Weights of a small mixture-of-experts language model, trained from scratch on English Wikipedia: 8 layers, a softmax router.
Below are experts of layer 5 (counted from 0) of a mixture-of-experts language model. Rows are named router (the router's row for the expert), gate (a neuron's input weights, with its number), up (a neuron's input weights, with its number) and show model dimensions 0-255. Each number is 500 + 50 x the weight over its row's rms, rounded and kept within 0 to 999. Numbers have three digits each.
After each expert's rows: a language model's description of what the expert responds to; "gets" lists some tokens that make up at least twice as much of what it gets as of all text. This comes from a sample of Wikipedia text that the model never trained on. Tokens count by the router's weight.

# expert 9
router:526469581593558461453487521541572509425501443473467461471548476455496516465486395439526472455510490508494525460555469391482511456454485518380472425527547506508485528425436391442492570538557433517470508558533536515614469511510541515498488497534520552514467458480485552527378474448612487401445466448531497592452548525542617526428485523542530497477511471445554496457473581461566529531538547511493576471523516498496428537474552548568477473458516417584372532543476442471557480467564567538489571520529482505494566500539419498486491494538547400489571478573573467548415579428511398466457555427573502508432531531483463448452546423468465598420431473529502509473551531457415525426541394534568481546413505535449508507504566471452422491500582504472531453590480532541509628462530543
gate0:526559534530451517520539528524427550518503484524413572492481433436491552542536576480566545485472604469596476565474572490480473516500435535571545483498565483420527481385566537512567421486474515536457487566485498513552535472515530440498505488503507616454521576447482562516452426610540529604542589457485608550480415493471521493471572541415477415551489519483480551451445532482530488550525503534484542485583417461487551516502522465443430555535488471551539509572503475385527431425557490593458557496457537509465571593465429495539508499510563514503393486493585539585410533549467503424518460446491524572605497482469573586459508547497432543519591469482540434517423577542520472534409447582554518512534524523396484414492474436497484536501622502477462552511469479430419424474544526
up0:524511468410487452621488518540380558412492548446519551485541486420495569476627594466521483516538548591503393514518500524521529613564492535544556486466536542586413499432477485463557521473457442558483510559495528537476492558546584424511397568488527491524522516514484435461523498556494529439412523517434521545445441459501494508479528480525511488493480459503406564576526499410514510549406488516519477509510588463528470565509515434498459524483522467492526561581600420494549511408465518531562519509580563545426474536480521566444474550441571641573460495460459598529414489379590509534589511487446525544504473508427579504488515428546457457491560516527513502468554547517468497453597504504457414523519439488498532489517481403502651483520527443526451543515447515439552495441435430
What it handles: Pipe separators ending a cell in wiki tables of results, discographies and rosters, plus sentence-final periods and quoted-period endings.
gets: " |", ".", ";", "|", " /", "\"."

# expert 6
router:597564532486440485577536444499518534496531439498508559568576536460602560402567466582512471488464460468555495415535618664509411490480524608549485570497515415533470545518564520544469520552438468527454481508540504503536510537521496480449456570589422510486527559476539521478510524419591457401434536388499560442444473531461493430513490549399561574472445468593499524558514499538455516543480501480487438532486426454548496528522481471485485480420501508518499404556540468597525546528575493594541502556476407443554557469549541505514492446510519438482479526502504395491507393589463586410481499563456444407459601502457488514545588616521437467556527528449470534468508528519544522435434510460511509498484540448470523489446486441503447496441554443467543469592474520429484517432487441
gate1:431522461500517468366494464543590433465482492426449377524528530509539507484579556486582491444468475548538523463458553543549562576464505471549549508510484499464504530435541531558482516541464421498531461478575558442562567506519516477477505513528472576494537545522556451448471521420491461427525532517489598465598458521456472411517486462482550608490565489595486574658415552603527540548510547533418482489497427419494508518443410418590486575547515556443412537491535527474489492599553561493577588582572499486459545529452424476473526455442449493555526448502505404489481430424605479543473544449527479506393504505539519574515552499470486470548464493540436431428511393424521521504434431434562425553454486525453477454510468488524481483532508467462493433431473521478501469556419555
up1:519561512480425510451524461580548520419599550491525463551468496571505531427573518506569460496468471464536480502607576528496479481426570491497520461551454492517495437570406479532502459570526468553517391530540574493429440511525539528534543489523488513481485488551478552379484501399477458436539523506509530495446396391450429535457583403514501566560568529430555554442516501538515397548487529522480535503322508501500544452530567532494521533573547576468462523421426476564456489532451455489532437478513496548465526480450441585583453436413436507545550501447432503481502498568537459527506429502411403519453484579439575512519543439477508577522494527518509425572424431494418485562425515628568543477491504504466530620489542476484490496432527490541475481485432558538576470530436547
What it handles: Inner letter pieces of foreign and transliterated names and words, often s or short syllables, e.g. Te-s-la, Yu-s-uf, Tu-es-day.
gets: "s", "i", "in", "t", "a", "u"

# expert 7
router:531510467466581499488505410525536490401533615514423437529536515502462419600456534431509457501485530523533493413419539542498568544537526536466431544455557456483477449598382503466507520518512535539474538587583525566486439384471405544452440509474532565554438502481497482507543504419456498496525488495433579479443537579478557524513460492488534518520554465515524572401437451460474419455533471472496523410537453553524531568528494514526550500564575409463473480564569517492595484452568500498532497463628537503544455520493496482507644470431509486488428427515563481485481451593545617522424499536468514475480534560481505454458486532461510454553485433524465433438619451444383491541449456481553532532454514593483498489489570551571557438463431448436555573487528514443517421498445403
gate1:512446426457569454577563516404499414457463527467421559523523436526529459524515598490531456541486491498469549512531495623465567482543517427467570531422518535472508547392443580533446524568498542564608522516456509563534526504480467521583494558563545490576501450482472521451476474515560489509550390601516574515569517537527457496509515463460453481536561518515567484543437500594522505530468554461463431444487537428572426474393495493471500606518498537490554425561499541510488499479496551508464517441390515470544557486461543429456553491536520558516507501416525438572417530423481519463487560463550497468471514565614549519514532562487522492432526440465477365532497584417436555544590515499466507478455443575502521526467408524538505486483534684575515464497571405560478480587484531
up1:628455489520557456565469483515433419456521462401484485577523491582520497397502345505509487463471493450452544491502431535505525510537479445419532535436579478458468544526500487406475449468440409504393520530465473579603530461418505419507515518455472521480559505577409424530514490474443443533470478545556470531464568499591453539478477423557446486512578591510433507521551478463513430510432590583436474531516460517515571469495456527498519516382506604606434492489599522450470409435527570470531534550480500537497558536515490484459531537531477525555420447494516517555441584429523473617496453461534474553474505575608559535444543495438550488442546535526493516474520460511422442504541503567475463521473507581353458440444606494489460459465451519534516478495467481444469519538469478
What it handles: Closing parentheses, semicolons, colons, commas and periods ending list entries, dates or infobox fields, plus "including", "include", "especially", as in "(2006);".
gets: ")", ";", ":", ",", ".", ");"

# expert 49
router:546582430442525559390473454442482517488536399513480425435504530511546487482575478512572548601521464510495468421537500537517514489558537453579571519553395502551512548541489465497511483440506536425448549454462519507457466507454465494590610531478533509463496493459570574466510516510465453407487538486524391535536505521437445546510465508448518454529481486409447450477481528479518527625461587538498492506555505459568485551388450571516474480581454387477529463480496431509563558427531516430466450540615492411419569451433504456561459481529545471471524525565539598579533507530502414437508416524517535499516515597517458503529460566519607500506536574505549571522500469430469476459522491527573501474557492449541526411541580439513520441457413440504396526529620472467563404441588492
gate0:541540392534505538449457468542495423568508503548412524520501574495530572522573467496565474507511542502465491433466503540524478554519465440537471454497500506517544506379564453441445578539564599471476547476559602510421503452566472468537539556555486466420356452573506544509470501483516470422530524560521462469410484553440410504455452516449564461551522535465478464605480571482410484515505552443437494518543529538506486478394550511551503491452460503536454443524418536564528489451381530486469564503484511390495569442592484479469445527592523535521512495517528553522520442505460576466506496475469482436583418494419568557482488475536542532465500592556457508607428554465541327491572487589503560502498523551507468429595431464498498529535536465462461492527626527523535455414429465
up0:518460521483455506533467475504520548546410577465429432546518503502513556462531524414438518509600600502585396501573558423563511497543505417523493458573429450428515450445547456470596569544524466489545471471518569497576493572489439507507515542452520408429422551482541548528584465463502465435593479498470447468508506472499558509452530547500439403524538500440419477526487533468579548519519473476464429559452514550528452647502525494605512538536561503572443515532449520480566398570512631521490517471557516565447470390481491510528513440538538486537456434424508604506522497580492412541537508499548475565579469462492564438595565550535447501509419480476459550514480564527519538455496505372538510476449540468489484484557562551446516400501543545541540557493486405496462611552475532
What it handles: Middle or final pieces of European surnames and English words, often "er", "ter", "ger", e.g. Watters, Wanderley, Mukherjea, plus Chair and Fair.
gets: "er", "en", "der", "or", "ter", "g"

# expert 14
router:449466503475535478502479443480412546484477472527581581546491439483407485447435498543600458449553491472352444606517469536463447492553509467491466500443575462479495524511533537513613566541439504490533467461455544557498554570470498503592506527422466547516450475590492562489533561498545499541477385485518451491506542530592518460472527488483507512527478497384489604425500503579473486532535535539509529511475484459417505588487418544399542469525475583472488517414517475610457541598442459380421462529454469525572385540508509454581506485583471475514543459490508495507468493423475447565513430506420534417494436445411564470447457536588601503487573425547553584504450490537519529461614524461466473476451483459519482506556402546432539540461431467590463549562504465500487496483479432
gate0:458503527528544607590480429457464487470488531554539555459634468505476453443490542519468519551549577518392461480430524506473570490499508479515482428533542461534537523445469519576578588542459496534547484436518436459518469568430461513567523465469568537493548472454514504433530418516455415508443541524528500431470559539589467489528486446463487481443548468474463470486523569528503461455501544459611555542420488482529496637425496494532432542538532573501457537533491465582567523491519506414492507420514587595462460548453469534547526489434476550499619397485463551563539463462448576557551437481411496407514416492549557466465452506544621503476482517509602403480500558583551587518517492362522464473539544549506455523439404485498440520418448500511541490483419470451434449419528549
up0:468452476494508506652483521468514490490516480582550541541404496497476539484550573556553531479614554529473440483501615503526440466457492474538566508518420389492520483432482622515514516489494507521536405510508420467603529534493556524545463545556415469510568553505499523533347423537621451541462441543433527483557508463523557429513430534476412544410496513533489543420444457482573482450561532519525541506508550452485473517501513576483519445472397506469551425528454447419564537514428584483484496565426462463491504512452442472561532576460433515565479460529436549547459544484507503504543429528512499468543469530499524554480546419507613530476520536511535599478498553542453413442521468464407528481468554537492481558508448442502468432509449579544399487419383532615498479531539425
What it handles: Short capital abbreviations in sports and statistics tables, such as W and L for wins and losses, positions MF, DF, GK, country codes FRA, USA.
gets: " W", "N", "W", " —", "R", "V"

# expert 24
router:470529499476648465451462531470399552481492553525569488463515513425495552479491522541540555480441475454502541535515427469537493558556435569559505459517490497480411450557517418475619542524452536537495562539631477471443489525532458525456664522462460533509464476570530488458458421407530536532521460597410537415441467591528492512549517587551444432513527450551445503537543531522508501496508390503511505568493523415447410466550431546429494527512476493658483560595416482543417570493570535409440511518485508581491535533478534476481440413611582463497500490550411583483474510569544556487582524518488481531551508533531500545513426463477578411484503434431458458421565404548520503544509485447523458496541437476532538525523516446480521520461531587450549519481512466493517499535522544
gate0:596493504477490570522493517426407476520554593502528361470572539446550507454554596470536541493504527419531571459441487562490517491498431487518474484573547426508453419488476504471622498533468524443474506503539579491508510477604495374528544520507540409498419602538396453323477517529484427567509510595462494519511537461490418511521508485452440515432513488471480562478540473419535513495512518433416484574429465495512434609552487574504568464490511577551516448581487469512479557522471544509558480482553522494474512500452499587481450448499439524534540486460545555446560489465555552409537560410454552501522407499523537479433486469400477454527443525491461510516570406621454491486482476454484534453442412476573569419467469415450493565459537476522440484404492495449545500452505484
up0:536446416485471539529487535496527514491533582444501508500483499444557523592509589444423562556555510510559449494507562527482437526581544471495603458502494441446533418520494497519432494442554529531456531591466480561550512479490438540498459586459532494482461593444525516487560506454507547469471561506543456532439531411467526529494452491446514479595608429495494373522540427495519484571527488535391555475475521504514546537455527385506525512534493484449572481558534560545566514447422481512524586470590498416473451492499559546410539465542461549487434570506502451500509462515633413496551517512497456487427487343481495564462529542590565527513515437501462552561523536620570464483452524567462417560516581428524366516512593572544493489442554408589535541527528439500453465468459464
What it handles: Capital letter starting a personal name or middle initial, common in election and result tables, e.g. J. White, G-rowing, L-lanos.
gets: " G", " P", " K", " J", " L", " F"

# expert 31
router:471484404406585456550469436446308472487586557541482549463460506492560533498414498403552513541467496572507476426496404477531512501489438502610412453488559463527567417542475468491574416449518434478521505592433489603541553426590485586449433535489401429546556532533594527506553421524460517490538498431498525496404536460494449527507489542451612561498508590467488490488549447468479519475450524525483577471526494510533483444529508434521504551452454482463516554509423532484527477483464592497551512504449458524540546519525423550542561518479501459531379450490451389462441522438448479406536511415440481531495508484530499411493469495599509525492571446585581465538455478506523460454467551496471404495500549441526438532519455557524507560511569521468506545461475518408524604497483521
gate0:499537504534529482457569405514521449502463526575447514513543551519503501521463441481589518538463539434594502488378442489557535520484541539531538533558520466491594483547517523388396451522422481475508583525517449462498523437605495464573507500494478509582486520496559474425504527623494562498578495525562450463478472576555580501530435506485598544487564556498544500527480535513510416582400394471498451573472477496477495486494574450516421416494520463580513491486471503506539475502549555434531543520519436566388536481512493460542642422575477429496455459517485563438473491578553460450462591452464493479552496547442551442480445563419530512557479429480529461602513517435475449384555430500428481530528453484472563528438611489507526481542531419598490490444628455518507558552464458
up0:540580549425479535528518558477542483437460576528523444430578455528466483395521469517494520395495480499454619537503538530545552550535433505531595422479448494413477440547492549468462424561480505584547456474479561452571433532604455443428579487533520494526535526500499447608581479432565476383472527477437476480508488408521442570421422586406515498476448498476457528454485498457515447479468462486447508470474474481484466521359500590570447431495457587460431494502522427502538445525511460485569490499557434576520523518539542541496540452400464513458491561548423591534466524520506491550524534393506499560472558511545478417537410456461592511498476475492485449557486552480396473427620529593480485465494552532570511510618484526490466509542486458434437534487513449558524529462434452
What it handles: Opening parentheses after names or titles that introduce birth dates or glosses, e.g. "Buabo (born", plus [, ^{, _{, quotes and =.
gets: " (", " =", " is", " a", "(", "′"

# expert 34
router:564440572401577490615446522417528448570532433509525469509424541449452540600503532559465454576425536581465494451482548572464506572546482447537534444507484534450479436557582439490514501504480558359468527474431573482550481532486553471599508481522489436603518529470514476519485498537422515483513597547437478473481561468499482499488565411494503557458588491483516470494400493471538523423491453483443520453503535532520464532539558560537419501531384476466375538584474540461524529587426483482472413557499491463497448466431531537518480492537559542476626585525452441448454460493386389460491494598504484526482513468509516484438517534542478494551489482447521433467534496464413420469493540505537410591512658509503495534538503526478486533529583477597515439501553523569543454487476555
gate1:488458480554576485591568546419458477520472495488511490526493579516457479465487473458443446576530530435496499586500402573489598523472483492438525388570492477459511552565470453514443443598508567552519449471451588513482559525434575385545517488528509473479459530477541479447466573457504521559565534458457530444485519487415614448415536461528414518531525430472516506446528460425516467407444509526582523520503500487502595558539482605478480392434395404493433481513451520489555578564497531522500486516535454452468556500440517472525451565443485504441497483460456383544428420392494436510404519523548527588544457521509564486544575533520401612561445436507493515442516534452476556553437404574553561607498512498533536476527464474540475451481533566567541506507560515480474549502470436
up1:509429568527610420552429524545476459492455481568497471487490471541523503476479467466500555495445416446584479512520487573587496455487428559600514511492536538508558471593534432448462514579445519537594445560571475430389533535546491482512529515466495427480546531568431440563528437510558521546390509584471560518523542559521511485567553498510483525473455569462511520483381513510497475545527480467443406491440448471551498542533395515448589440443517368531510502473494412440487498589492439516486530473460392476466541505418531544400500457577536519412492543447490563488418456501434446556469569474585488433486497505548538541494438415469477517428441459422512484562488454510541481543509394397516532562484429552529504512604525531472530524481402512461492517418544454466400397503501478
What it handles: Short pieces near a word's start, such as prefixes (co, sub, anti, trans), capital initials (H, N, Ph), and table separators.
gets: "r", " H", " M", " co", "ri", "tri"

# expert 62
router:505512521449551605433546522589419401497491535484483481463522561586526536544464440482447439488438522442434501535553446498611518540474535587496545566505498575400557450461535533414511503464513468479585518476468543586474472526492522483558489496488449572529445548412500422531517488554600565484459488466523488429426525601546531473516523489420421514418437529459534532483491511462570534469451512432601545446486441472595496454375653465508521491469491535552497462547514408468519563476474495563496576452522500528499429481541572488538393497482456473462517474460438512545512547501532553472490468494472577434481490473455536423472518439558591588613515420519539540509507474452479446519521452515512480489491467440477451471458588366450544605405587485449430512527510512585512449489435434
gate1:460536599477494588503440565419439427517507456426488481441592534541482554400446489401479488574415515459535532545418476559539424527487457485466478498442460499501473579517514485455447496493523444605489456483432486491481548456494468516580418489563422493556489552481458454557546533527532488479511437477499509462533551511488593501547592503504447439484436483497525441539622539459510381508551439472500455482541531499447444499529483439499488520473526506458420464507464529488630450476438519557506473555618564489556430487457494598452567480462478450579468455559446502495484559483544498549612559642460562467543511456487422472477469536564467467511591407462493449513518460500552489474555416580458502516328486489431460504493462578601476536499539489587578416473477536509511528449515432
up1:504456501533487516456433466466498480564376555642469448462541491507552448434479510515518619424538487497519488573576467462546508436432572534441460496478563540570490519453503468496436539474498611534472439484486523530465499499540499537585567521463574502461414387534415554498538458505554494492392413511491500515549464597527471515449490437471428511525486511527422529468396512501525497467491507484549467559529489478446420476478493473549469495488498448506537432487492539422454518592464452462560502405466488481375587583603483439588439451506436504473409508483548395491427408499445529479479538546547512522519582569522509457476545422426434497422485541508484515489460437591472498551544485458437519495418402443449446477600453448531527481522445612416490492565427581486436498453507476
What it handles: Auxiliary verbs is, was, has, are, quantifiers most, many, several, and the 0 digit inside years like 2006.
gets: "0", " is", " was", "ly", " are", " were"

# expert 1
router:552509596470542514525477469598491456446423465517489476520537452392479491519492483531553491606432485445383544593429455500549522610466499509444484444576519531509558414482545443541514514615471553463596498445507512479475478363496562526521519433462492537544496502454458450510419484595434448458422496528567527520438522579510598517487473497427528480513469451536556617493475372515474513501458569490506535502501520444414587521441480495432437553528630540510562468519519451441471463514512544467610554430498462434525541470580404436532551467508515450477507495511454557493462410527438449413552401587529484577581481461486466439438469555523480474440466450457484463538460563626564476487524536531517490440452519527487478500541443491512447542508523565441418441467566514497475447492466476
gate1:535510459488507557438663530534484409461516490354502485519562451557512465552416557492504494452410466562495572458589446472455447484480529546431599513508519508552509511531570563494441422444547459449395621490441459455480488500483564467571569494527468489557416446499635527464528500467456533575447448573466472509456412479474563530453509462450400509500559547468423471574507466539498396518460518433545516517497479390467455510512441523535487481458511499479456517539396445522512496594391413563473432504473575565489523566551587426496528443578474445416533475462420528546484520508498504459482471500517495455518442550535406496464473533489464487510487439400436583577559489444515525393488510468481495521520519541539478546535414478527423432538578446521481582504480468543532521483507522
up1:530519512485431596480525553459575487543439535455539564489517523378439474584530448523509418505532459560397545498493466502458546493531534449504458585455547457505579472638585533651601460490491461451487539520507441495506446505565359488498472500510537499570539468432556556454502439521577476580528478473452543399403486538470518591528464502478460391514530564518541459561438571524502445470549458455451566506552463515556505500516465384599514564482493471504460500516593525520464494494422561429484545505493514403598472460473580431483518431475505488425451519523431425470501468529538495496567581490494467529546523532527498528439492504602542489459509508605513474405501477484553503479509526523570485440473499372508534458479524424447498460572455506488479399449564544550444559506417449
What it handles: Line breaks and == heading markers that end list items, table rows, paragraphs or infobox blocks, e.g. before "Personal information" or ===Ratings===.
gets: "\n", "==", "===", "====", "†"

# expert 58
router:479534555455550505516476527442518432517407521394552331545536437585467485431488440607592498467473543508512450471437421474512506457424548550464443537469481419473562558561508578411470500482531478556443507421430488569483497528450553539477466512494457496510494506446579499538416465531463488499583535450562454449501565530527470484478506516509473499449417520449462518480483491496484533430448540437561458514512476574460448445524520589420526476488421467478466481540589413456561487531571425603532392418501549466372595508457536530544431505540527424530423510514442497422511513546540584541532541538508591481464539521514537399549472557609556580528403530512481489544443444554577475573414480511455503460490527517498493510415544542486544563543520520441495553569495514535431497540533597
gate1:431477509559491564557471492462468407494507393515468433392554484503515527540410446490492519564522447526502527511544627499464495508470522420504537438602583590455542514481520453525453599530510565573507498494533553570520518473453484461417550530494530514526501513537412525469525471449444596442478482510543514550411492575525483536459462487513514510558463486537427530509513426609465519478548529458448481508463532525450517490540559432425483354500543571462493499482429476526485420491499517573475507628431525497568603515467490505485527556505530348404579462495481546474506436465474570531528507531460522491465439469563535455374585491460554591513518507387410444466527531468451513519434485402445457523480425460466421529617529446487504411431483567507533498511494607454533504555557507
up1:517516417562562421492525443486471608532466438433561561526493451519585498482451458491498436436434384553467502450500460470495453457460526496508494435520498503517506500417543499514533417553496510497408515433548499511552539429579504589496509536506549495430502437517505483518460503463495483500604471431402565490479444599538435513530518505457462529547472494608482525492528575447525531517523587553460517469494392453544551457585500475476519605493452540486425537532439445497460487563530523578527506437452422498540467470508448489428471424462381523491548372424574572537515514469498547510440596483540459533498457470521543483494505487573565450520438474612452438578517539561534479564528423463652479521474436531512512506634522492418390499407518516497496540519481399524530482536586419
What it handles: Non-first digits of numbers in tables and stat lists, e.g. speeds "5"5" km/h", times "1:1"5".9", heights, years; also six, seven.
gets: "0", "5", "3", "4", "6", "7"

# expert 25
router:432434579577516550493508562506385489478462513453393464423496450517561525492500490525467520513519476501481477577556532500471517523479456509471479476475525533513466463509416578601491382526646467555490550519537547537489553470482481572426511443498435508483564486547471463491452552539576472524396518454486525422629560572551543526565528438572516544442490526467505644499572494542546522547478517492539537469446455521402549566463545450516600464459593475472575475422496436479548474515554581522511484384532508510474496413537479451567434467487401537430497507436439558487478513547463531537470511472516543436475492589501651395487526527465500527427418498518491521526540534575485541519486511532507482415493571495556478419541453476521443546569455546408401436526505526465454474459394544
gate1:576491594516528660546494440502437497437462446474498558512467509466632475518496507451547557505525550532562565461527475500578559468434424487469423532472529540438512464457516446558496441476639524552529431555472374516489437555471562401490584461548485578438482501546439527490543536525530506541315437465458535507490556448483492475486469498497517478465544555506387439539528559538566550504543537464549474516541572510507494487522530534480445497406560547420631487483609478476481480487512513584489570425523536444426454579536519502470533500439441469504454550509507487464396491598511482460539510483536482461485483521402468600500532479502594488520468458556526491487579530425446548464523564489474490490463572423548517402447501518481630533473508437517455566529454479511464510509415501
up1:430386436491451516421483534560505475629619574567528462539587519448471541512494511451491526557531427521482497405553497486517572476471458542457498467496488561535539603484572580430538539561577472538535479482515488566583469546400588589490478522530416539537494463518439474512543419505471578455452472491466488533626555531519455478363508489456494517508428572415517470510416517509618462519519497446495567483470415575511483514486474424512433507427509460550428554571457580533519505505480486446449472457370468520494526486487489449478456509489540516469503403511499530475580485489506521518500476499515446424562448523575462445528541466558469523449489422471507443540421515491597504499440481591406554451458472505399497481523489438528588519505610556513584556483581541520566434559526525
What it handles: Subordinators, relatives and auxiliaries in biographical prose: to, was, as, that, who, which, when, until, because, would, became.
gets: " to", " was", " as", " that", ",", " which"

# expert 33
router:563534412562561579452544406592551558454426466577592401530489532430549536464478557489522573396413478563488483451536539482532495498475472508460464486461394440585470491526482491503516461502394522461485524546505495451507424532438520559452545457520557513507471474456461522542494550601522442421459482402525473549462553408511449492568540512448442612431470505556480481432554565401467499503507493539553524481493495569463527492533435483459574482504599501476481430541442541441489450534502504545503560575505638458482403476558529517498418533462406537488473560505523502505503504531581475550576470489453503560450466524520445548631509521504550567540589552453473502414486540443506499445469565432440491518531515532528519561507439464412473473608457560445503592531525519536579573482562603
gate0:437565552517382461518502401543564440438517511531557398595476535559477433509636535454486523537449447547586542467509494483553543458487531399520452510588479477505398540436519510423496493574506421514595494488582558486510543531384498557466475414533518487497488517473490400449556569540421562552503547509435504482528515558409537514577493463517528439499500538545454469477506452433513448531504484497528419576494566483525629563665495537375477527546451570492410457515601468481461595505447500457438469431499510514486391465515544461482453542444468515430475438495564472629494549495542531488560509546532462503509544524489520537455537542534543524522533496500431427542482516489497455509522504433445507563437529533520606524580476511452547511449442444515558520454494559509484536405518518
up0:583564595485501505483614450567518475487401437481530462547484574545478527536553458505495572505303514480541490471510567524419519574551470466579487484492464570399420480490513550524467483472445436446516590566480496487497540486448543643527560485499563509488480483541467437478481426570550529472510562479551470420489572535474544524568487544528527542545440584552522454475493501524521523463543501532515592548506557539527565537601431468479530492572569520478501496587459661478521482559483565434490567446493519526508444494518478502454510536403493557549544482419513562451479488541485451523618481636462541485475469508445473555460495409547595490534571522511438485479404482477544433454535599465483520545554501510472537528503496487384458462434507513592556483548556554454526519434453467
What it handles: Final word pieces completing words, often in titles or names, such as Vis-it, Ri-f-le, Ven-ge-ance, distribut-e.
gets: "e", "t", "it", "f", "de", "ge"

# expert 59
router:453588475549521493592458461543409488518603541512499550467466499483543438531552561457457559601483466510483548486484359471532563496490464451509464379474605461531443497496476472445427532534500480390512504522441522381433480515471576466398513504468574535528495487524533506533497596494563467477520483512458461477499596483514477461549519564478587498596459456495476572524583430521534550484461541503474521550536526445552480604482475538503486522544449477483575451420492553452476498526558502550475475466468496488561458530464534499516416464410515551464502495484552486400536434620446483502575453542485399534610429509477420431473468457477474501457518565424484525429462590456516532522554584435454503425571448535477547517556597444575580491530545591587450495493555575510506410492599547
gate0:510517551525567565567545578525577433505477555451492446466470473537435502576505500472554544534489467496605570501386598450551552380478506498458537481516501493513499457525469478441555536483472543531526437402577459544577492506415450538418601487459455503486455559491583467526575468453544505495484548429553539510538505576572447493443510538429497512458500459561420495505586593468510438460498459457492560649541432601532505611548484544515582503438575439546552481370526534457486508506422496466521436485506455524531500524475540578471454511494536470554490528496437559616442480442465520477545443542489511560486526493498409424570552524494561491548599505527515547499462567491563494552563457517461478382458502516497544509503575510407531516546563520520567564480489593566519543426551398
up0:433584527573551534551533425508565489534605508353521382452527380478444533526558583521469455443393508376475565509532489451501554416468495552501496538525507480474501491561493478424440498515502566524516591437592495492493486496550529437496418403530560463431509548504532576468586526457553568505550504556537518548561419464493503489461464447389515515481449463514517562478528522475457402488505453464487542519519471531598582432437487388542505513502483435521530503516439518536450464511441515624471497489424503525452472559413520500560625543449537478492459449550518510502444480494461514523477527554474528538446497485572424433374497586465464598564453459474605453530543509500452549498512480480456476509510571533473416545527510534547543488514523616492464580410449535502555524451470464
What it handles: Hyphens inside compounds like coming-of-age and third-oldest, opening quotation marks before titles, en dashes in year ranges, and line breaks.
gets: "-", " \"", "–", "/", "\n", " ("

# expert 5
router:573455435557469489489484405452486570497580536519570497534488472505473567422597526462452519447539498404557490500505529498523439457502487448519446449520537524578528544528516487500464556506587521460502596470425515503501564530521442547551558497492465486453514563462500555487471425394602522533371436510479499500534499518374472552528610522517486596500494510566555571451463501568617479464511542454485613429520472512591499504441546455447613515444483463466511532465496461392587510521511506465455535442479516452502419453465441391539405487499439478439496597413471477448523503539458470439489481519533497432452541513511457386507458422465488492545496506497476456511537551470546468561436556433462518550512567476403476563510516430394513437526471476514637448494624435514535498492583450
gate0:554529485482542486523507535544472607533509517507533606534444448468531532455449542467499538487550503362511523518422573553509504480525468585386415490424463536460560478499392393421472516496515416504532536487552555479521529565446501483464494411458508523577535505509523423508510557487438475606487389499506482501467573416507490526484506532421448573468523544517542491525453470469478502464466554517498453454538466595490542451528534547570561495551484377474484523520471340575503489438579500545577474511522514502479535499494478547504609460472489475593498535493465580505555554431411510452483506516458492614552550537595581481490464456510507500495526489491494460448478524424570453538484573476442495326478446473529432546374492462530498463597506478507551531418576488428418552516542418
up0:503480464523411410513495476544447426475528467502508526533487493540422518436641547548500535543503503448493530542517496431447482431427517506433462462535515544582456481468495494462466402537451569544531482470549430614503489482537437437424362519394563576518532587430527423501502497357499481361464581509498475452490443446532474525513508485471450542453520520512445469496497589543498471533521532468441407488484502471442451543485593349505460465531504519528495439459547519494500479573579554505432541526554502544498422462554410485509523350458535540468505452548508491487460431495420476472509470501501516420511487545533630534449477560507505475491535476570577527552574493441509513430504452526526497480509449517541438445448565552555438598453362438529456541595481487457479464475507455
What it handles: Pipe separators between numeric cells in stats and election tables, after figures like 0, %, 5, plus some semicolons and stray "the".
gets: " |", ";", "|", " the", " /", "---|---|---|---|"

# expert 50
router:486422436465521554572498455472479478523528608472521434457489524571489534513481529470538450588457492428559532499479534381501517576557554469398476492532542446440473552509501501591490386481556535586576545465542409483535591518497505510470530466573521546489491520513469405524501531565547497533417458452474503520502533523605540535587525518451444568525513449479488524533475426450604437523392566363647594480551555515450608485556487472388613465517488504490440578425500502451567500477466553577458506481484483426451447504522510464539534454516490414550479446537462477514479513450541396487456534513536434439463468503490537394522458510561496493484510483530492474539535452531558451503563413494514504517448496494443516482452630511527438485465483405517527408442607508469513437446537440
gate0:537532471446538520518573510526507415464435483505526457514503400532415467482463529421536553404436499470491506467510561529542530530590440460427477437427606408560480429517498452513545508488560439487517482425555510393579505388522442495500535464484458589486474523500511486590541470579506563464492474511554542545448487584496445602497437580510481481526584555471429501564538565479475489566481433441545624537456460536459487548443450512537513515516521504465508506492423584481515502469495463533474517495581448512393466542514516549518542478517453495498497461549471468544479468445599501494552503459460514510535568412457518511419417579531586488526589480492565514586605471447425459556492540546546448366499483410504428388473498553537581552437483488460612395436498421465521576493530495
up0:544526530479518472601490469508490506506505417453490520519473499519589615400464506532401584501595477493499547538443468544538561464570495529471461464561549473393485466567435527529547537470569456504484515422454564522525554413532558453492534507485438545454537435408364558463514497412505446492506468581536493425481506549567502508480477569645513482537460508524522522503550564481434503461520500548481411420461571413509497459453476409510422561421446517544527572511429533490491480509465452499513572559495496474538560548514481557523458409415496458467521452481494565598532567531549547521540511461538549486527428637548457580546534638563495473521489680541394571501514495472490464537576463499446503475566455473505465502561518452553543464442469496523511451485558473462514534526415489
What it handles: Prepositions and linking verbs following a noun or verb, such as of, with, by, for, from, among, using, includes.
gets: " of", " with", " by", " for", " to", " from"